python train.py --n_layer=9 --d_model=768 --n_experts=16 --experts_per_token=2 --d_expert=448 --d_shared_expert=640 --activation="clamped_swiglu" --moe_layers=[0, 1, 2, 3, 4, 5, 6, 7, 8] --router_score="softmax" --normalize_top_k=true --routed_scale=1.41 --balance_loss=0.00228 --balance_bias=false --router_noise=0.1 --init_std_router=0.00921 --lr_router=0.000957 --n_head=12 --n_kv_head=4 --head_dim=64 --vocab_size=16384 --norm="rmsnorm" --norm_place="pre" --norm_eps=1e-05 --positions="rope" --rope_base=10000.0 --rope_fraction=1.0 --qk_norm=false --attn_scale=0.125 --tie_embeddings=false --parallel_block=false --init="uniform" --init_std_qkv=0.0162 --init_std_o=0.00382 --init_std_up=0.0162 --init_std_down=0.00234 --optimizer="muon_variant" --lr=0.00542 --lr_mult_down=0.7 --beta1=0.9 --lr_head=0.00353 --grad_clip=2.0 --warmup_steps=200 --schedule="wsd" --decay_fraction=1.0 --decay_shape="sqrt" --final_lr_fraction=0.0 --batch_tokens=65536 --seq_len=1024 --doc_mask=false --train_tokens=425900000 --steps=6499 --dataset="wikipedia_en"
Below are experts of layer 5 (counted from 0) of a mixture-of-experts language model. Rows are named router (the router's row for the expert), down (a neuron's output weights, with its number) and show model dimensions 192-255. Each number is 500 + 50 x the weight over its row's rms, rounded and kept within 0 to 999. Numbers have three digits each.
After each expert's rows: a language model's description of what the expert responds to; "raises" lists some tokens whose logits its average output raises strongly, later layers aside. This comes from a sample of Wikipedia text that the model never trained on.

# expert 3
router:545418589496470527513532543532483534458534517549508486392513510437516453426559524605520584472456416366503465495513482469494528556513467463461498438481462480500490509555542458465615550456485506
down0:511480591498527533502443520400546416455528526539511472495463496523470469518425449475534545532510461488529477562565503454549451485488493478543508461533507451455471544532454495499487462539461408
down1:457467504505531444487551652602446521560505468430550527567518461472415510439413564529486557483591606461578539504542490516581596461521491447497534452584436504515491439522584399443535480461509571
down2:546530501513483516499472503471466459470534538446528495611483444570505569472463476555522557440447530387574500528564404433488592524516484556528428432500509458568422498469470553520441504546545532
What it handles: Digits and numeric cells in sports and election tables or dates, e.g. 54, 13, 2,430, plus temporal connectives like during, after, before.
raises: ".", ",", "ed", " and", "-", "i"

# expert 2
router:601540503484465509456453499497493495587452472533527488515439560575473465543431541532514588566522483612423410521542583448561445522550519510445467555548507506448427488430489469516563544501516473
down0:481553518597525513492502508469504550542425489523538536457496490447484569445480441396562615487488397567496464502498424531477523424489591535454512522513549503493496440439391436506475503544566609
down1:581609478554456475446523511561487627437473543516441559425502380491416467544464466437486491487573537470496570588464493455550479496522516577553473497449415499506494428560496429582555436416572465
down2:482485483468578554420478479462599564559461478400528430437530493617497510560450500536430490480523572543453508442405461530411423473503480473443577505514385484572496510575466640581548550527456468
What it handles: Middle syllables inside South Asian, Arabic and other non-English names after a first letter, such as Kh in Khalique, har in Jharokha, kar.
raises: " and", ",", "ing", " to", " in", "ar"

# expert 12
router:466547508488464547570479478494550483405550504432498541537439486445556522463524561488566485559457520504467497605487481595471496388482486500484489499548481458381591506491477505514432523495509546
down0:489465520469592458391502475440490530546537518524579596498412468568562435522571461455563505561486528521421432616626519578545464509401516474500462363513519509404533499371436512510426465510436478
down1:528419553546532557534425487488515573545579520496516509542567467584596505512502542576577416432509445492526583521483502541550517537551574535546441516515450533503480483508518506591509510515517543
down2:420546580522504524502498567530482506494486552501511589412557425468499494559522509565559462485471532618494486537534435499544492509544432506495511442472614555534466472514483502505527458485487554
What it handles: Commas, and, the, of and word-final adjective or verb endings in running expository prose, such as verbal,, integrated, planned the.
raises: " ", " in", " d"

# expert 9
router:541445474499535483537558545513438479451490539547506464476428460463486511437512554446453542448491535519477503541429513541416457581565555506515395491458422464464550550512543534561495465383518457
down0:569584491497442522508477437461453555496534471537561555430494582570538461424531465458558489532472484505508519589567506487523451443448494526541605568440508472498540601562525519449512494489369554
down1:463470532460425508420567443548499505436484472579432435462445584379493526530422480496528438457527540590524493482425541509536602495529531459522557525515426378517538491518489504517497470541550452
down2:485465526519593434492440425506543511465351527433493480521448547519505548589497486478494539587521470403460506537421492469504532488434459500493393545487525482534525587539488512541467496475518463
What it handles: Verbs, pronouns and function words in narrative prose, e.g. insist, avoid, him, that he, to, plus the "2" starting years like 2022.
raises: " ", ",", ".", " (", " and", "-"

# expert 14
router:542502417418470539446538551617536543438504453478543461491539530499500495490499482431564406509541488454556551560521455462435464472462558537554540432525491477568477481519431501404434480522635475
down0:480479452464444454610514577548556490490563496485476464565433579580544476449531528496449548533461507470450450548458436469438520509570452530542458473429407466428475437482463452595540550464479462
down1:450498464450534480490568449615522476500524508379530583445477503510468434487520584510528591577531517467546435468461472437587595475555422505498507474526464466433509481548502529443543505464438480
down2:588499476552484441420507530415515523477562550596512601470419339450486500543487515517449540495500447444481512503585494646347490477458445453495499478526457509536557537412453456486488544552530560
What it handles: Digits, percentages and units in statistical tables, especially election results and coordinates, such as 61.6, 59.83%, million, km, Democratic.
raises: " and", "is", " to", " in", "ed"

# expert 13
router:558509523491545449490461519533568627467433530489423485486526434603561538516481487509575427524450455439530430516367462497534516434414558438453450528495535514510508488566533496473477474485426503
down0:370448441444557575512424457540558603469462544543336545476510562560510470517561503498498487562453516473579386499540576503472428514494582497554584496455460507527512510437535570443501510464562583
down1:635486575543470408464413440638501518533410525452410535570505533507554515563476484566518492440617468568593521487484563412585481557454496479495439453452472564443554457514479546485555522537422476
down2:519539464512515461617494480420508506511506523418425473483453541536554459591528548556546521436592558518488475474442521456438508463476465487575455499466439502559511516533458545438554454537544466
What it handles: Relative and linking words in prose and tables, like ", which", to, is, method, →, Award, plus country codes such as USA, GER.
raises: " and", "s", " in ", " in", " of", "."

# expert 5
router:488492490478416456517506432374469410454385476568456558456520617503438513548544476463451455503420518496541635474516447491516491453472419461505574508482556508532456527428384578483376574527544554
down0:523437604485503518511455545545550516452480548530505476518578516462479521518470464611544424521511480455520500507511484608496443475611545555489533475455498528508438494522558560525483535476507467
down1:403355545511501514524461507541484559514413451622461399496443447423453451484585376472508576485496439518554532539550509491515599504567603542469549415448563543439542513598500512381490510533520403
down2:420489505499538476598506557453517487496497554498473540451492497480534491437619519579474503504551537510543519464564528449501550421509465450468488506532629504595491539435554473505583470556616510
What it handles: Line breaks ending table rows and list items, especially near coordinates and infobox fields, plus the ′ symbol and words like Atlantic, left.
raises: "-", "\"", "M", "| ", "A", "|"

# expert 15
router:484487497543564478547424517491583482447511523541490460528492423465465555479513529462490487418478513442581554444540470514539451495470535542454511483540483469504485511507529469527529466526475487
down0:473416543498554457529506483486505598459502502559467489501591597454433553535471594439541445488466616580527501505503476509449521576565575547431466473553459424437524550563510553488561488660477476
down1:428528496428548495573476514512438538530542517500509485489452485461446399499514532533497490523432572511485545491440475461522525551529473537456420515509439465475457530539420494522346525416511544
down2:568594510477458526492567501485489632507472498426481537446451473383599397498532486513541416489434512438606559385517570438446489520585526497513460569458458486469548481447467397478532486558549544
What it handles: Biographical text on family and roles (brother, wife, son, member of the, He was) and the "1" beginning years like 1957, 1916.
raises: ".", " and", " ", ",", " to", " or"

# expert 6
router:459519494469565452503469502494515474518541531516511513431509523548467465542445513538521534444484528418547503441594495539460588523533507528506414508520525458569511465490513557522472399498536400
down0:534517523486499549403490557479486420522533539423485452583544435529620419438582526474513488519384500469472449544425459539470488552461526466579487506510597546464525577490464474574490483525420484
down1:505472487423537494504446506534438461326464480406416495532508524428422480459494583436406507385471561532481481449580497536460496560475480558495558576506457462494508536492474573572475514518514469
down2:535573449513557501520539531451455545438525430523523498522537526465557496434570465531512469431508499512421490475548463501488454466561469444419395477478671640571572544481499536521578431520611561
What it handles: Prepositions before places and dates and the dashes and hyphens in ranges, such as in Washington, born in Wells, north of, 2900–2700.
raises: " and", " or", " as", ",", "-", "."

# expert 7
router:458504565558386531460513510549547528499547590587494456520490478464524607522571451500583507541546490487567562532441499556534487520484494533487451464549572512435563561507586551485466386464413567
down0:554517537353525496426599500456479498513449541533585576487586526437485578470526541464561480533410462540457432586471551509486493573531443523397542508511491551508479481557508487468534455617505504
down1:485466381499544493391471527456617448522490523477519487507478453539489516525631489496545495475541446481615512534499518424404419446496455409525522522543546574447553514533432558532484453506513410
down2:570540525495443457494485470532591443532496529557549473534501545538402461473479370472554484537466446521530542409607474519538431495467535451531508460541554450454505616546498552575426367396479552
What it handles: Ends of nouns and noun suffixes in running prose, like production, students, aircraft, -ation, -ies, plus year digits after "1" or "I-".
raises: ",", ".", " ", "-", " as", " and"

# expert 10
router:532524488552513481519502448505599449620575520457517462534465502488491466535594475469455538479610505498529492529540508500561531552442479513447512410504503391513545425418519430481558478466478482
down0:530494520401486551580500480507461475409439491458458425511434431484507587503513477547494474538507538504508381528425506518498492407496427540458579579505525534495429476365406417453462514507433539
down1:506556472432429480431442488493521506493455426497537535468405436523550503492466503468509528493528504487486436495489462424499497443539449430611478526470430468567519449369480429585396505475525564
down2:466497502520600517461529456496422517490545622513510493546499494520456519408455492533456512457481528467493559497435461476419535473593548471583500483499485555530507527518422482472490407518529439
What it handles: Final pieces of names, mostly surnames and place names, right before a comma, parenthesis or pipe, such as -son, -berg, -ski, -ville, Jr.
raises: "as", " and", "'s", "ar", ".", ","

# expert 8
router:593515519522464589563492445464429504580477494456481444492542579558542394457441474474428457526515464521457553393441525462537465470488572441502486495395520439368430417508493535586431569474463423
down0:452481420388447555468458504481537533521497454582515502462478413535454558508565468568498490490517521452501455443493485490558528499404496472542512436428420529493472418539510479602519570524481450
down1:462507582559593473593506535534505475453486550476504537522500526467531464574566535479518463568453609566467432464541524418337484451477447534493597503451577481462502469404576522490452450388511461
down2:493388515486473556536536519551477456461453494531403531442552420564528482536607506465560402539489525472442526405551479517459487489509505432487573501644559448482466516532508413502502544437517521
What it handles: Periods and word-final pieces that end sentences or titles, often before a line break or He/The, such as Justice., match., Queen.
raises: " and", " In", " in", "\n\n", " in the", ","

# expert 0
router:455599458486578464476472512546448505461411482535553463501543503496441536480461478539468523498507525482609481493555462366521557492556472546455481477478475500539439556500514420507503536525480415
down0:467604473526503385557422484510464514414598549562531592446470545515458499442457564469505463519438492488533518517474529549457412550510582504512524450434470550573597536450481482523436496472537488
down1:550501394516429527518461474524470362557507511496453552516522418514443510519499556464460466456417456392484416490462527514449495523565564508511475531499504468544520531567502568477437456466548588
down2:566427517548512422440475485499535444525541604564523466471542486430504538610474501522375496540426417432477515511493501529492527529504507543465502472510488432595518554464508585609492403538473449
What it handles: Capital letters or first syllables beginning proper names, often after a table pipe or line break, such as B in Bocchino, Sask, Par.
raises: "ed", ".", "al", "es", "os", "as"

# expert 11
router:407515583508442534446510528533388563394455534447449493510536504439436479470468478524552407541546510589381546493550522496431524491534522527510577508493475561581592551409498449476486500572445590
down0:478568494518455374469427563552561563529529590551486406526518542497504429482478570568506420568533413497564461470477503499505426477468594516486417533581510479536523628559558490524527516471520531
down1:504491552492483541392448503421395486511509417510529525543427542474519470525480500566461545533474535534548594535544551360518507594505550549509523445412560542552526466515536487526466503603646479
down2:468521440533529518462516502410451544504506520526479596560570516473491505511535426415550577482411559429473501543570458579488627558466422444483356430516524545428622512447462432509457576470505575
What it handles: Paragraph breaks before headings or new sections, and word-initial capitals or fragments in scientific and taxonomic text, e.g. "(V", "Com", quotation marks.
raises: "-", "ist", "a", "an", "ar", "on"

# expert 4
router:453472463496637389431513431454479517571451491446411566470498538477465495478495568527558451467523471590516377465472525607464543421479570496549526587567480576531481482534491443518534565542534446
down0:436488457581456474555590544534488453482493474450476447436570478532526459499462518551569472532428434429445404491565562496526429529466522471518496513550574440418526472473585444564455579402494465
down1:554414475390492468464511556526527486504567512610511502518551529524526480572571481448478496451406492485530503434480476532431517547534458549480488501495496425587445421423487579560562470519516472
down2:594398470476428392551495500529470524475517628513595528497541494536465415495432490500567481524574492479521492555522570510516458515484484490523555431577550566460599477464593541429500494476558518
What it handles: Separators and short words placed just before a number in tables and sports results, such as table pipes, semicolons, in, leading.
raises: "1", "2", " in", ",", "3", "7"